Experts of a small language model: 16 experts in each of 6 layers, 128 squared ReLU neurons an expert.
Below are experts of layer 3 (counted from 0) of a mixture-of-experts language model. Rows are named router (the router's row for the expert), down (a neuron's output weights, with its number) and show model dimensions 0-191. Each number is 500 + 25 x the weight over its row's rms, rounded and kept within 0 to 999. Numbers have three digits each.
After each expert's rows: "comes before" lists some tokens at least twice as common just after its tokens as in all text. This comes from a sample of Wikipedia text that the model never trained on. Tokens count by the router's weight.

# expert 8
router:459482498522481495492509468514479468507498559523456510493503434524526494415487507519512492481524500511480500501489514506471468561518527484501483506499517485494522477523502467498497527470500493510479491481505490516492515474476546493535518491469510502508474511525538526559461514521478501507543532515488538499516552464494544493465484477491500498482492552500515524528507481501479484502456484490491505516478494473457528482564474474502516524509473451533487508496532500494494477529524495504456478461535497458479550517514503524510498452562519517470519480484478461516514474488519500502
down0:520488511507478534508473472479503494486526509525491535500475507472514488487491510547471527467443528477462508520510470457489524528534527522485502525495478494499484506479501594457515475460482487518548561481469527495484444516517489494481528511463509495482525499496544499540513519491457479497496535491510504507489491521496475506496511516483518533463523525497484483494501537510454520517522514514538496456558504454537498467478533488529524532509472501514483527485474461535512496508460533450501504476523491537498470519514490490503522494496463517518495488534474522466526454501477483490
down1:480509470567500516531526487500518509507512514498448479462502491537492520503486480503494457503491507495446523495523478460504541506513555522526500468442489473469497519517535588498532479480489499483496520506492505522521464510500484502481511507484509461462487465524541485484489454469490453478485554521464466474531502534495489516483525480533467512499502481484511461509494526490472507468511502544476474493479505476518519514547522457477489513490495456480489470474504510552488464515523490505511469494526480494476501491581522540504499483517505498549498511484505472518503495509473488488
down2:514552508514484505525477496468524524506493454485499492491485544508474469549475468498502500493500484482504493508490545499502511542499491530532509529459484500509504494489534442514533501521483511510476478536460469454522523504533529491482484492518541478504537507500455497482468483490542506505536491538546519544467443496496529530494511489480497508579514512536509532540474478540509461535495504470501495510497483478491479495523467524499486507457503525501510504506561458525518471530528467544479469516513488530538492513510484506438515499501475513526503505526511522499527462537484523498
down3:482471510488508489510487503488547508456560531488498550499530483496489506443531521535487441478536473476512449467497511541510497503507565505478541470524445504542490481476556625488510519510518518503494516483504505462505531489492492516496513524505451502507514501511484496484524470488488506474483505482538499504513494510533486450495495516515505526475515477505500510478537513514483516504490505479507488472478504486479469448476506533500487490513485525510476517468511500512515506470493531502486492473487499501503483528532468472467520476518517484488436490496515518495504533474492548498
down4:483477555495555536507427470530516488509537519525540466520545492508507482512509483444519497532505503503542500500476496479459473526471457500432525550474456519513512468486538493487490508506503490480462498497484478488535474549477531518521473477523499522508530466509490487491506537482519522502505494513548500468464536514545497471463488509522453482472473469526473475503510474509497483470472473523525516470525514514498481526490485490471509504485478481508441488508493471511486477511497504474508469523499526472491497485558518471500484519486517496470476508473495545504508547513498523509
down5:557499521504495576476465482490510520479526443479515482528486527506514492549494486483503501514502494519490495521497489488474570480510492511493490503526487509513483559497547505530479502507493516521510528514497468540522471511519480508529560514474503487508492451512472508501494502547501486509513511476452468511515486475495482523478486511551485489456508449509502502504484519449477485477499487504485503546444520542509496522502525512484506512529544517520527534503481498538512440485506551510493498516490525534490497481500459508485512496533462465474463480487475440500482468492471542528
down6:545546516525462498521530524481527524535452477529528454505441535475514488528535457492543521516501485517537473507519537517520504499482508474541491496522454533512527489471517439529509526507468508514464499526481484455497510483485510504483497502506522465510460503471492522507495517532532469515517496468477480490508465518494478528519516488466535497500483470497511479482498526464461473481531556488511451468496478525514502465531522528484492511488487477517478483506554464493515462487526550480528521512543512488526475512472518509471485504448495489526483533485492467529475498483491507483
down7:520526479493464501485478485543511496490498458476509521493471505517522518485508534454483503503429530525519532520500451496524534474486551460474494479493499499482494525468510476491526496526461470516501512474486511516501515515509495490514495515492482487548496476505497463497485494525505493472488478507490477520485529455506454478484516522537477518505522467559479507518485497497455459487522521510514463483510545499512484461442470512484489494467467544506536464515558510518473507531513559481524520462472485482461503478458480478469514525447494496512511551466478471524492470503522464505
down8:454457542493468508482480490518491517524531527485510532496500463521497488502484548519540525487517498485481478506486504558483496433480522504505463491480494503484514498516522639494479516513549487487480510486521520464501497531519440468481501504528481491463481492487478494523471459532492484514524510471494511483450456534498509479499501497486523494496495476513520480473515496515500490495505536518470470537474527479508502499529455468475492487447502533481474491528510496499491509470526489505517481524512492489507475525450517493534528516453517487539505524485502499509488487493519529526
down9:457516481530508516499475491558546488446522480514526483479434507490487532512487474506485549503493469488518491495492496533529502527503499479475489504510490491493492498487548593491526465533530503513523484499502502517457505512461518506497461487493520562510503453511481485498505448485514522466521478509484523536492500477491524482508502493559514489495473526496505519529507462524521513511453489496502499469484513444507526534467484493501516468473498492462531456499512470529492501490522567517489540492515511506516518518542553483514464519475475485491473499514487493545506525491547499495
down10:502506527494500477507509501518492556455538503491537528480495475518509489497475480525505486515536500523474495514459492534534454482508528509462476509492468532485477504458499539464471480528485484497489496498484491475530441530463464501481502529525460538516519554513498503509527457531497501500456524531490522507518472479507473441475509489541496482556542511482510494512503519520514510476505575457493519468511508520493506462516505453465535504479501438518523505492447469500556531513496495490524455524535492480507503529472506494475508553505512510520513503509490500491475511487504509522
down11:511506525477490532478482441487518488495525506560475514503517475513551502490520532538526529452478495474531519480481516507476421448511495516508507489512536503493490496494491524510494525488517501510525490484511510451493497504487542555501508498557525531508527489517519487519519533506579544484477485500557516474482491533530495486501507531506521499493522499485529526531464486517513539537509502492546499540517456498514531527528497516552524473439467533510478524512488522488481483491510460487496504488508526471504503513495529496495479503495494501473537500519495531495515542502477452543
down12:509501523521493515497485475483473452496470498530509512481467501534487478459515481460528530529493515478495553468481475472492470489483502492479549498476482499514499490537459503523488519473514521462493493504461476551503486478522539528513490524508492510480531533513503537491511526485511477519457514488477490527479496477535491495514523544525486480481481500524514494550485591495518518455516490503523503473520500507525477505502504506476498474490520462422475413491483521500508523485492497490509522557528478456553521518480528541539528479514505490493507493513481500514517465485488459498
comes before: "\n", " The", " and", " He", " In", " It"

# expert 12
router:486531523521485493495498473494486535556524507514439442528496481480495523483480490496510452495495466491498494517490487511539517512439481459527500520506503478517477525471485439529506535497529525512508482500515488507500468456465483542519540506492525464491505493484488477548514527480522494496523498567508501489510535530511511532518492469530492464586475499484481475503496514485501503459478502527507485480456530509457518496499485486508494519510489492531529530506501487463478455531483525490519542509530532529474541465515446518445461469510490508514498481503490516525481514509525499509
down0:471507481483497547465460554465474492517546505504486479545455489540542503523502513487490503513491496502469481494462517496478465459526533498522544524501510507468487473504522545509494544499468486541516481542522492487516508484520485501468485509480492462489525453524500547497497529491488476511482463511488504526457490525479511511508502507504492481498494532504459484520480537532491488503430463465511466507446517520497453463490550510527541518458538471463506457523534518475525465513514499502507526532533478531529471513509494510514525519523486515513498501461462519486493490516463506486
down1:518440498519450463481506534479478481456499450449471523512539560529489494564510519494499482528487505484501489482530470489492475465543476521476531485508455503544489483528467530483488484512465490496474512490521473451499497475499482521492467480499478464496490477495520464512534522512490540493513506506516482486469520490507506528498466482495487514496509468504491494464507512476501506473475450503473546536527487527472497520526475522510500507502519514493497483478498452521511489490502493550501513516454536485559504497520509564505514493498472501488445491530493453464482546495535541514
down2:495482511519517511493508491520527514490516498558550531510463481481510515499516512461537501472470536537508489494538529528489487481468533481462504525533540504507495520470497506515479526483476552478454501490469520525529541540486513523560504504479522491515475518507473508491492538499529533539500499486501495480445522506484492518472519516467530497467519508485552477484510479548489477479518505488525477522518486532478484508478476504460536546481468527522547481454555499428526490479490497515522549511518492474459519470473486463515509511464521503476471518492500475499473512527523490500
down3:473440503515497498546448476515461463462520494508490479513466513535506514498506481483515511505471519523496505506476457513465508480542488549462470478511483494515499488497485578476530466459501491500499475506483523491495473457478514545499489492490500551531533511506511507473483506497533493482522486522437452526494494492511513535472528504551565477505481477503522470526481512505528544496510467471521520528479451513507546487544485536496527547508473529527511449494481465504523523521476499490522485525475499500530462501473510492495531500490465522518495522481498493479542497514496500513
down4:488488493486485545528508531540515470436562466506498490494518516446511515483489536529478504538498504491518527479467509496504501524467492475494512480503474539496536514524503487479544521485485491495499477509469489457500508524496494507509486489507533517541498499492487518479430504519506462501474443483532482534449500527469486486507483474517476487474501481496496535492537478489508511515504475527506521541486515500516420455488557468526538475556477536531478460504490487482529523494553478453488527482491502463502495512510487485521512490510487474519453462524456501492511496519509522512
down5:478550544515523506479517510528527532519519495504454471466516493534530476503496533447472524506492503475484508495492482505511518502502501517533496516514556499480509498540510558506501491513448508480488518515488483505491513511554514475530498483564489527513520541494497467496477516470485470489484489509469506427487533472527490467539522523493527491474459493495481497505527501501507475520561524471522513524478519477479512499524536474484450530508509538480511563525529528487502485491532530486485492494500525476521506494510534507500530515504550516499483436511535529507507454478519445514
down6:482485523475514483492464485492498515448530502471500506492425535530521532551497507516482492522459499537544502492543506497486462525496521498518507503483437502491485530478493500534489508528509523494500527477493534514508476487509478520521532471464493480524496495486495494557527535471487498526511515511478433534536502476499504525471470522502504501534502529455468497442504562483490491468475476471530479524540516538501514488471474476502496517532459473557535473491476506514539536522519494512532531511494496500504479534503476462527503524500513489534518546529529524491468501505496515520
down7:467520501492542525490457529531515493495529562465524531477493459475485520472500515523454529491499481563487497479511469524468511567528501519538513494489499503511448508475461541509502502499500509496471489487516488496499530512500525488464480483513489469489492495490496504539473499457518529469509518512521468546531512505506469448547446489491523506467530494515493525478550521492477533501507484493511466513512503479551494533493520488468496513475483493501506442517433494533494491481505533511473482481502496466516541504549498503501548506490501477468487556525475486505485527476474485518
down8:469460479496519497491502559446484468484515492517495484472427495510519499481503525500460497469501549528469506530434537508474483486517472511488495491540508517495492476454492562510495485522478493529502531489532511494506483535594473467491494505518509471494518477494502494488488522478513503505507531515446485525494471517509501522496543494499498509487470497489523493519510505527534526483509496509480509465496561549486518500529542497492430498467519567518523484534500474478554520524498481502477470532536506496525496517485490475521519520508496475515507511477468491483470495510507501519
down9:480487490473510502523511485509504472506540516522472510488414497544556475518485509551485510515472532485516508522548475534460488526515496496500474492504463521477499551525510572510487470516532500489521500460486519498452500503526510524468481477485492523535481513479518546519513505494504498514503448497509490473497523495508480475509418516520495504501498514506514491501518520511479481454473493464485461519478494470505500528486483500487517465529511483504525487527465499531490488495523491537514484524542487479479493507507521478507441467489497448471457489540524504455524550467495494543
down10:493489483442532485522498524491519534469511551523479513494521503543494487513509496466479472500496512518514493483500554546527501452511494526451503479488511523482522478555513507478540512492489464515484515519485434501526530484481520502501478494492504550444511495519481513521448489514477511483492484515497535506507501503518513457476505487522528551491502467529524520481506557523480498503480506515449507576487510471466495497503506475498521503502476486537513488480551527516537477479461452516486474510490437546488515486496465491484516499506514522453505489504541474466540514521486517507
down11:490525533547474485468500555461510479477456502467504476481523523506498500575471467479564509478520506514498531512536500492515528502524458514491546498454504488505495471469461440485504536513471469467485499535503511464493523530477489538511476484515469525512525513502512490481498471483480528466473549479478513492537473477487487489495509523499488480534518542476476501486501538542503493522520551504522524496517554497482501478470483490453486537498489506472470475480519478489515481539482490500510523555508531473530504484499485491469525459483512497512503496491497515542504459534477530491
down12:509452494501511507496478509522526505534514503474489525516479505509507482532493499511501519534529471520537536504487483535537498526457475451506506512496503511514488543485477603457471525564465503473508536502513536496550464531518519487468516563504481505504455517493510541508506508421492527497521502501502527509481507476552518531499509521506504531518501446532509491476466489512467519494492522459488489511490490498499469508467486477501505485476514538508501510519435503442501509515495498495487447506454454531506510500516509502514472501492500484496488491516469486486505530496479468510
comes before: "1", "0", "2", "9", "8", "3"

# expert 5
router:482523493506489472481462494485486495470513504544445495521522482506469534474531521516475454497495505469507458522523515504535470476454565473533455504489465497500473494507495449492500493499510533547498464471499472474487496552494465493508515494442470491462494486469482481502484476455497533455487511508474515470498493506523475531537534485518513457568490465460512516493476485470490482478457525483477436526496520523479510526455460501538556495518506502483523479495499511502491495493489494492494520496506521519484491480530488565472520486513502507509506477535483485520482507470487507488
down0:510461493504491490521526474487485494486535499518523553487497466525491489533503523547496498529552502521541477482502461434483469522529494455489498505490506512483498475524511488515451464435528494483496501506501487477489467494508486492474499485510491561519476502497507524532478533482492567561564499475514506552468491543488529461508493490508503476537482469534475508493494504507551466498483528548511493491544496479488528477481452481507503516498507494541482498516484496515499520480487553511546477466493542524512499520486479564499525504492502509479520526496497480518508530501488515523
down1:533486522495484480516490485498476488489485498529505503501499509502480506556490462471564500507513497506469518496551471579480451520478473517520505489484510433536506468498538557545512513515510487472476475525472510545517488497513543489511504493475503511498516534502508531444507493463484491517487492492516499519526468495519508537455529532500506495511497442517530494505505484501503487465513521510533492430521482498502486486504517448480503481512501496462494453456503451447528529516486531532499446494510483472507510486518446513502496473509533505505449470516503497523507491478503512500
down2:496481498516544497486467508479482469492520482492510494547442525535560504516557530502533483531502474499480485453501494518480461440491493491489536495535506479516529511507444549515498480515500512487499518494502490479519498454479527523522530563527476469491511529501480492481512527534529518512509455477495514511532489479527541477527476482531491498517520464486503468523474480531534465513486491546519524464499483517486502489483494496483495517493463482520539507506476511488523518496447483515503503521469502478479544483466523483544502489499480461490496555520440494489475533539491469531
down3:472507540508532474549509466548542463525470519536539541470501507450493491434521486503531488494491532507516543501529498507514490522553515514500479470546456497504516501488493564475490518456496524463494480530480515548504482507496525432505534479502476476523528497477474486513521547492550502491518483489455479517471472449533507495489484491501509468490515495511494509512519533497487523557491512519525500503485466510486502501527531498521530493502515528497471510495504477491468459522503478471458520501478486514522490485484516521497484514486477486464493481526466505465453465518513472467
down4:480486512508494525482495488526542525511483538550489525545499479537455506496514480511463531498477502489475506491539506507464500487484474473500509533463507482531494502491505588506487477495520527451486504499494527461466496506509524499503486481524470522512525484535496512523488526484529458493494466514516441522516450476515516526442489498496475479481502399509521485504459505484475512521477578496472503472499460492452471481495525508510509499468478502497541498491489504503502501525540545514523502498505494511499502476496497501522514490476504496545502459511535525498466478488443486518
down5:492491507484510506504514464470482502506529490513556492503512506506493478510467548511522503481475505487521482525518468541493459486520485459484565496510506513491553417488500525470500520501505493512504500509510543440507480522533489481521466485502504523542519518523496487516494509527561479510525484500487506492524472518501487436504512490493515530493491458534500541494465541484469462481503496513522497496495441528493503485489461456480509570488478482503522497476495547503518500496494486504495522520503484499546440504496506461504459481540525520481493494527443562507462488508503519500
down6:441544509530545471511492531515535503513507516475500477474543508522523516472512491499457530521533547490521490487509477499509535486536521508488453490530525516521487552499457600531493475534508471521519513518524495494497490489518501462462507498521501546475496496484514498464511485518545501541521492467493489510545477444504491518481484545531505489505451498468496502497570508526535492494527483496466526503479498543504501520478548492494477508516522506482494488467502517540531500519503501514476469486464539493470500512513485483486496496475493508526530473533504524497540506509453510488
down7:458457485474473503488477512514480516510543519492486551511467482488511488522464512531496489498497476459502516519519459462472474480534517488454529505527465487499487508495427638500504520488501525487541508508511527483536444491520497519485521500480523528485530456479507501507513518481513505503483489517511458481489501504458512499511480523524460484498542449484500505480492510511493468487474502526526508499488483445524472512496487504507481522480518483491482502518506491470528530480542512504474510552489479472517497505497503507487483503508485497486447514545471504473507525467474497537
down8:495457496534480484507526478561474480473519460505483499492548484480479508481503527490510469463490514500483509518470493494523497498516497516476541521511480471527533466453515651484463507556486521463509495531507540497501502519506557493459508489487464460515507517490523463517498474464521552491509491480513480522474508527508511509504530475475503495505475491497515491521471497542487476481500519500512507484532497513495532517500496508488497480511514511481465514502526515487537527539505528511502496527507466511483452521495511428522474516499511472501490503457491506500496500496490476486
down9:523523462525494498525494504536497474493523516500529520481505501462542504474499481464486486528528507497483519447516520515508482520559522519500473499503539495470494524479469461474504503497508501511527479467473482460532510477424541538462519523496475474513496485486489473507456524507526480518497541459511469499494523493473480532493524483532518501501540519476506491464494535508512517530452536513524476508505478459491529511504524530481525472513469452497528549519491514514495498505484506456445489491478500509544558502462526500513484541519528471468468508516522515484548503483517544542
down10:494509470475485495495529537540507494504498496507500444448478520529462514497486457509462541532488531535511531521511520499536549559475468508538528456493515549544502516507534521527546542527513497459444505507472478512522501492524510511487510514550513505463470523538486486490490462493473493498478482503491490496487541500497522525526500493453501490474522509524450514499520460520524508541469522497523480487486502466481504504537499498511503488473523506467471493469471513546505491473461514477483505488456562492505474512504509490478526466492520516509465532470519505478537486467469494519
down11:495452487477516549495479455501524479518501510494505494521518493508543524529538470479540502494466461475519471492535468537473550514481510508474486461509477554517531528500481543537494486455508481505509534480451520511469503508509541442503522517478509540494484468513477504490474477522539479492515482471489483500491513508480485511527499483487506464504507531490497458521558505504489501515478528482544496522531544449542496523486503482521517521507496466485499511482475489513497471449448508512503507526466495480528522452510533535507516444458498479519532458520489462481468506489514490495
down12:482499476503547495489533499453475521490499508513537480531517500522464483537536501489486504463502499501520515515501501495521460529532466531460497502486516518549530521472465524480484486522532498505486512498492529492527523533484549488505530509445507536517526434507476476455534551493514468475439499495520488503529503467506470499485465496510543502471505491491521552528525482534465500488514472531448508485514506455501511445525534524541493522499481476543495509530511472499475477469509484492553492494486529526517454527477476480516491480491466499518514507498453508475534496519463491488
comes before: "1", "2", " the", "9", "8", "s"

# expert 6
router:497509511500485504475510493491505509523516554540457473479499470471467484459480522463494486501518508484492494496502470497535498557483518501512467507480485433501468530509534448509493496482479492506499480513508480494515449484454485493513536478519461489492491488490491460531496542509499454517525490510519492525526549491524535516477506453529525534582519524482500515504478505527491495482479498512505506484517521525490496451533476445505498547504506471520512514486508536520484473522498524513520519504525528492462529445503453557463471462492517464465512496535507516538501505454503522515
down0:513477506467481513479473491475506508517500445490526525482512509516484476542492452494519464496514523533501457499478525522474461494467490531504488512485531510484480510504508471492514584507543495455528463523472514516510486491492505521499461511511504487486522550498446523486487512461540527551463513517509497528494525491505483446531479500525478532554520480496484476469495501539519532506499540532491547492483489535515510521473506505473466487460532533499531533493502516518483540570497519503518516464512477488481479496501521492515511543469509464498518470548506506480509502538509538528
down1:480518496480487483435478508494500526490451492487506495520491499508479499504476540506492457529507476481456471495471532487442498509508500531500498501493532494508502459549504529464525514496486498506477499493439505508494539435542459510550510489507521486498497472532520487505517503491506520493482501500489508504490458496534446508467524495451474498509497502496538549567503496504454487490493528532507546452510528503446551481552509509517505486513506530494450565503505519490522542495489557504478478517500511505516485514468503536494520493503467487499497484488532456505494523507456487505
down2:541514515496510500490482479431521525450487493533505530523535547492475502586508472536541510501498488470522515512538447472508510466535491523521508490469480500485499527505525628517526523506505479504498482497476501464505505509452492490503533484543463462500527479495478535505493501532478516503533506502453499493526501495520491536502469453459506512473533475518484536505503526496510502516501482490519454499489499494487497503454442489531481499491494539525501514509488500518499523504510486499507478461519480462492450518520502500483485466496515517485495514505494506477506497499493540511
down3:488495519500477486495489552508520493517511489420511512508531505508540486533503546504524491488481467497505492487513459483465516484471447482478516538524440540467503499534529541481489487522511510520498507505501493480481493527490488472483460490457528491517472478526498527498505468530482496527512490566499499507460480480527551457527490495471471515497476497496525528491510474462543450502532510465516522515520522538484562536526519508460492495516523522555485468513529534518518503462493489515504491489532500504504444478528462508482504450517517490495517468537492473487507536489524507501
down4:483520518486511567491530462494506473517499514506507494512491474503466508503550501484524518508505474542519523485491517475483518491535506515517488454480506460516466498482483504551472519455497475519475460511490478507489539515457451544517497500523494502468529478505495484524545506487562513498541519489510526508488536547492489499534517495488520497479454486440498487470520506494479502495504521522495489488484472494521535505498512494481504516476466494510496474488469523454518545469481496489452469575499479480526496507489523558512509557498498565523509505461496533510450522493477526480
down5:505508504523517471519474490508500536542499507460529447506505448488503527521495484481504511474497521513455490502503479505511486455552462485496480485463466462493509500516455503519502483496504507519501510511567550485528466477492459446529557510519447530509504559472498484493548508503514496499539474482503531516506509513517510500503486482526543528467515504504555491504509533497495452499498496519512455492464505469485524500520487479491446544483525539522503517496488546475500478464494502491529528496508492507496447497497474528506485488471480551488532475471447481500508525523506479463
down6:489504522502506444494512522498507505502519497475463515534524514489520481526503446513547510528561509544496486464485510518491445498517491488524512534502477523478495534469501481506496513483527518477456491527467497463509464456501505453523578493521541491507526536503527531503491493512529496471484486567493497497496478480476490431483527518520528492500565534471501514501488540504479502448546496522482504509472501513499502504508486491516535469494482489482479488444482476444510504506532524516523494503526493521478505510482558505482511499530521535511517489482457528523489538491475489509
down7:504484533513515478502493487464502481514529492510504434505483498532492490477487454531507459494483538493521481481470549491516527497447483518509487518501526501543535495488495557515554542468463509520476506473462466533447497506549495447510471481547497502491467502533480508471491512494490519477488492501519488508529484496520484497509545499444498507515499466484519541512532513532496479494495530459520528515542520479509475452454524519490533479490513510508511516515565462475494486449516489523562490515515491481506488530476513453489521489519473519477485484504498524512493552488508492495
down8:487507490499500469495517497515522501488491504488578508521497502539539501510461516496501502501498492489467537514503504505490415463515506524494499480500530494486514491517486517489509510487509485545452450491502497503495526539497503512537504483524470508535508479549507488485500435497492498505493507508447495550466486499498555421504464507535487459502466514538485487496549491510484508492492552506510497487498515526426503529486478514501504473506493436483511509494500511456518452499467508477505476445520493498477510532497504486561470502513533484501513500452536489480456508485511486511
down9:452486484481490481504478532529485483462466458543490535545526540512524474545493497488478498489517500492471490457514483488536513501487506466525491519473536503513544504464512584496510520517501491500496518503472537507514522505534519519482529482511529502472487503497505501498510538509483496514410529518522554519522485510522574472486508496504511513483513524501530462560481462514487503490482526533497507522500478521471436520527510511508491513526497484493471503507484471531519480469490514473513488496521521512498523478487467439487505544497503498540496494494471493484460507518486514440
down10:522520509456473482500519474476500493527518522508497468520501489535475485555500494485511517496504487514502550459541502511481491441493512501537514472503528506505477504509526547524520502519494493501546485508505538482497494555526481503507550518534538560486510517494488539500539521522521517518494478460486494527512472503519502462479512494495499491455533485508504484527480475520469498497555514476447471487466534549488467551506525517485481493456542493511519445473521467503504522533522471522522530422499542489494499534491499498492484436486508507508478529501495525504472531521493483494
down11:531521522517492459503513489492495514505493517507493474508501540466434491554503508522520493534496493521523473502481497523528532508507484509521514509501537480477500498511462490506522505487508520482481507489483462511491541518503512525497462493479480509547522502545558499501526486484515486448515463489526510498518476511521502500513491492459484508534495544478494531519505459549449520505526536468514496518477504457531534475525532526538532474548508510455528545493494515492519467499548491502495523525504531514537501472527504478487497470477532515522534525489518466501525461554504508404
down12:519553497557515516468468476488530521481467456511525553511547553516500523532513504510552503518467493451534489502502512474497532459491483535501507486487493504494494540548539590513511498521507496486497507504453520489499488501491500495516511499509453449486498504525455526520494502504456506517528499522485501489529530513524482505492492471471486511464513485515456528527490523501501513500542495504495460566467559484481466492488442461520482505485486512523484511520482544524507509532543500495487474454509487475487477495510519491496509475495536545483499501503500493462501493500525502487
comes before: "0", "1", "2", "9", "3", "5"

# expert 15
router:486478500508459481470505516499468500489490566536450526473509439521504476440487495521508526500503526534511499478529528481519510517489468497502485497494535502556493455527520463473489454478496538530499505489466483508489550498503517517492496542472492493510501551508513483501530525528496524481470504513468507509482516469515544539463533464494544520516522545533468510503524454520533496481452539459538503482510509502517492494543470487519490520476510452506447478479510483509502500468478458512476457489505479487464507499509534505489485486486491500488522499513478495518558507523490454493
down0:527506505509488483467527536478509556509508509479503473510483511516447483512516461436472506544507522487515510520483499471472545497464493515495488473486458494458499508479537532550533493518485530508463481501513507513506494495480508521486504510505480488535491468531469531498470477513487510498484508519513536472503484482511474528490522500548480515465480449495508523497468493509486476502505522488552492506479516472526541515510500470463519483477463546526519460470482482505501468503541493524476529511575505515462505455497476467505528503511436542544489519476548515531466515466514472515
down1:527496493514536522493508528517470453504491520458535467534466508500523489524499520438536457511481482498526502492533544450495504498488554505504528487524506514521440482520530551526529486459494499502515514513491554489508505514524501479513529565481523523523532494498502489506492501520479526511537515537526483521547540479479457530486525493492545470491522464499476536508463471512501511457498487515537438492483505495497486507491512529522472504480471479545471470500515498505512492490535501524500523521541496496473501530489515535533469537556485486510503487500480514492490544536478490522
down2:520494535487481481508514495524544496512468471489492504490481469471513464542522486488475501496496470519502525460505476498474495466486494489492544502496510526468534465484528458484487506473489521510537489526510494512466534526534446513468488458456519517527486478516522518502524515494505520529525556525492507544501524476521506504478495544503486494456517461521462451493541497489525470510493438502477541505473519487483514532509467482505499525532519535505450492491489557491487510494498521531548500491487518450503535477513478545466451498535516547452476483483490507526515522498495451523
down3:465500499489493509522502521506518539485523478457518472504478553509487499527480546527534474497502486514485519483505534530503554530519512529564479498468459510483480498509498571505508506494509425514505504501509496495500507486508477506510472466479480459491517473536509502515490534463499477527528503516517512490505505467502508527521454517542510468506523493509500490529533500510496502515551417471494485466483485520457516490506471519487463486519505525500555500518483515527485530536509517501493505532464496481478510525499538459458526465477472494435464512506553489472479481492500515467
down4:497466493505485543476486460462550509461535491526486466494459454528462531485480493504509479484484507505504510549436492528484468515541523501523484499460468493534525495489512527552535554501519511478453533517519543499510460499500492490476471482524575495496474525503509526495471521483508495507522484477496529515451505496522479460468525492471515484486518524482511536496505500514490513493536504537499495572493491482522520473468511520488465500468502490447542481537489510507485530520477528497482542521529494475536475487473525478522521504499508504526509525478488522499464492503527509463
down5:535499501499509504504507535487511517534487538516506517473511490506502527506527486506493494476439519490496499514449479529461477452514489499503503512476468513537510456499483487502451503497515466516555461507507493479513484498518469497515466474488520497509497480504556491487489513536455495548467487518529497507456521494503460487516500464478456479515471509506450499491480482499518458455501507470553464482501516518530538463532505525556541485472463487487499512506545526482520532502518538493490476488461468510503475519532484451486485561443494487491554482483531529491517511467485506497
down6:487467497515511482486479493460437529487503452447529464538429518510506463527468534439496530532457511456492458500544492512507533511501532494522505468512505452510498489480495547508514504498517471476497519515495529511495478502514476495523506504480516522501495504528487489527469486509490501476504481519529470479504517501467510483502491513509487463485500540468510545479515521459496490512482486473471468496482494524472523462506530525527464513447477481490498465550516482523489548532480503506489477536506522536507524517482495474513519553506525502518463498572547502462515500481525495495
down7:524495481512511489490495458498502565485492492495514505521496477502480498540474514519467486512530522521517473528491504499510511477530478538501508467512489489508514507484493616487466494478501507487555463511526522530504490503534472462488482511469476517518481481487452452487476484506528527465484492479503537523543483498555467464509486478471473491483474500500516506487490472515506504520545504537525498551527507510498483487488490508516472512609511478529478515501506539449501466485458457491482512496524475464500509528500510488494488525489500527528507490522522478494498500526484522463
down8:532510507517479451481478506559505485530472529500522462496504551467503492475493459489474492495473507506494494475494525500479505508499501508543508470468516529445502484511461492497501509512513501524495521532542516494485520502527527558515534471490495517495481511517530482492525486540538507509521484526506475491507522521485529512508497469544567530483463461494522546544524508511511507496553476512519505512518477483457507533501497485464533506498486526469481484470506499490525473516479468507440482540505491493518550535518506515515482529569470529466521483468533491503465573500484491496
down9:509516526539488464505506496508465478505524539511540454484451522548505494519512490502513489497492474491460497491479488498522490471526496479482549463482484511509523509490474538505504523554490495468437466490460490537458507493530496505509494519459492518475510489485478525562447485502498485475493482540493525513493465508498493500478534544475488518534455496501534490485519496537479459466483457469500491519510495495508559492547523479494495451493449525486493481496490510524482470499488488496515479481505494468551514473440473435490516494498507513542459496486530493502467492477519475516
down10:510494474501524489461541545483533486494487523475511519528523509455488444565500493536496513534466475551470479506536486507475510501462482517465539535520472523514478510472425479497503512485495500473503472513510470483529511498526510456491547529491495497523508469493454522451508490494479487544509531459513472505480511496467459494502507533507498502484509413512503508492479502520494508461501530505482507546527480508526488496495522501491462501511516487479496478521521467500558501535451524507519513493532502501497512518487482509470472497475459515505514476559499478482474467511537477485
down11:511509497514520520473490500484471493505454508504490500495488502566511515484474497479529476511479516507519484535546486503507478460505495470498501520500517511455544507510546464470509502527541493467472484511496464561511549508515461495470470475485449447535512512521494506493528478498503483518470511480475476503535482501529494486491460503505512508471498443477490506546473501510512544533493483489521529469489536464471534539521469501486497494521436534522496500503488491494498520488454515541497490522441497499482470477545465485525477499423551507513473508468500499483477481478499473495
down12:472496463502513504498483473493498499466488503525482535528418488486531491500496448533487493508516514487485519501482510489525501479486454485522472538554522491527500519513491562470493495502503510521495508535477517529480485463533516463522481485532437497458564487515487503508467505524502494498513497500499477526472483518525516529530509478531523530498503456510507475478517557463476514489508504525518451476536514478497451424477484521506519431531502484461494502508497463477482525483486518492488454520516499531482533447479483506495522526498490524483506496480500508538494505466475477482
comes before: "\n", "|", "-", " a", "==", "The"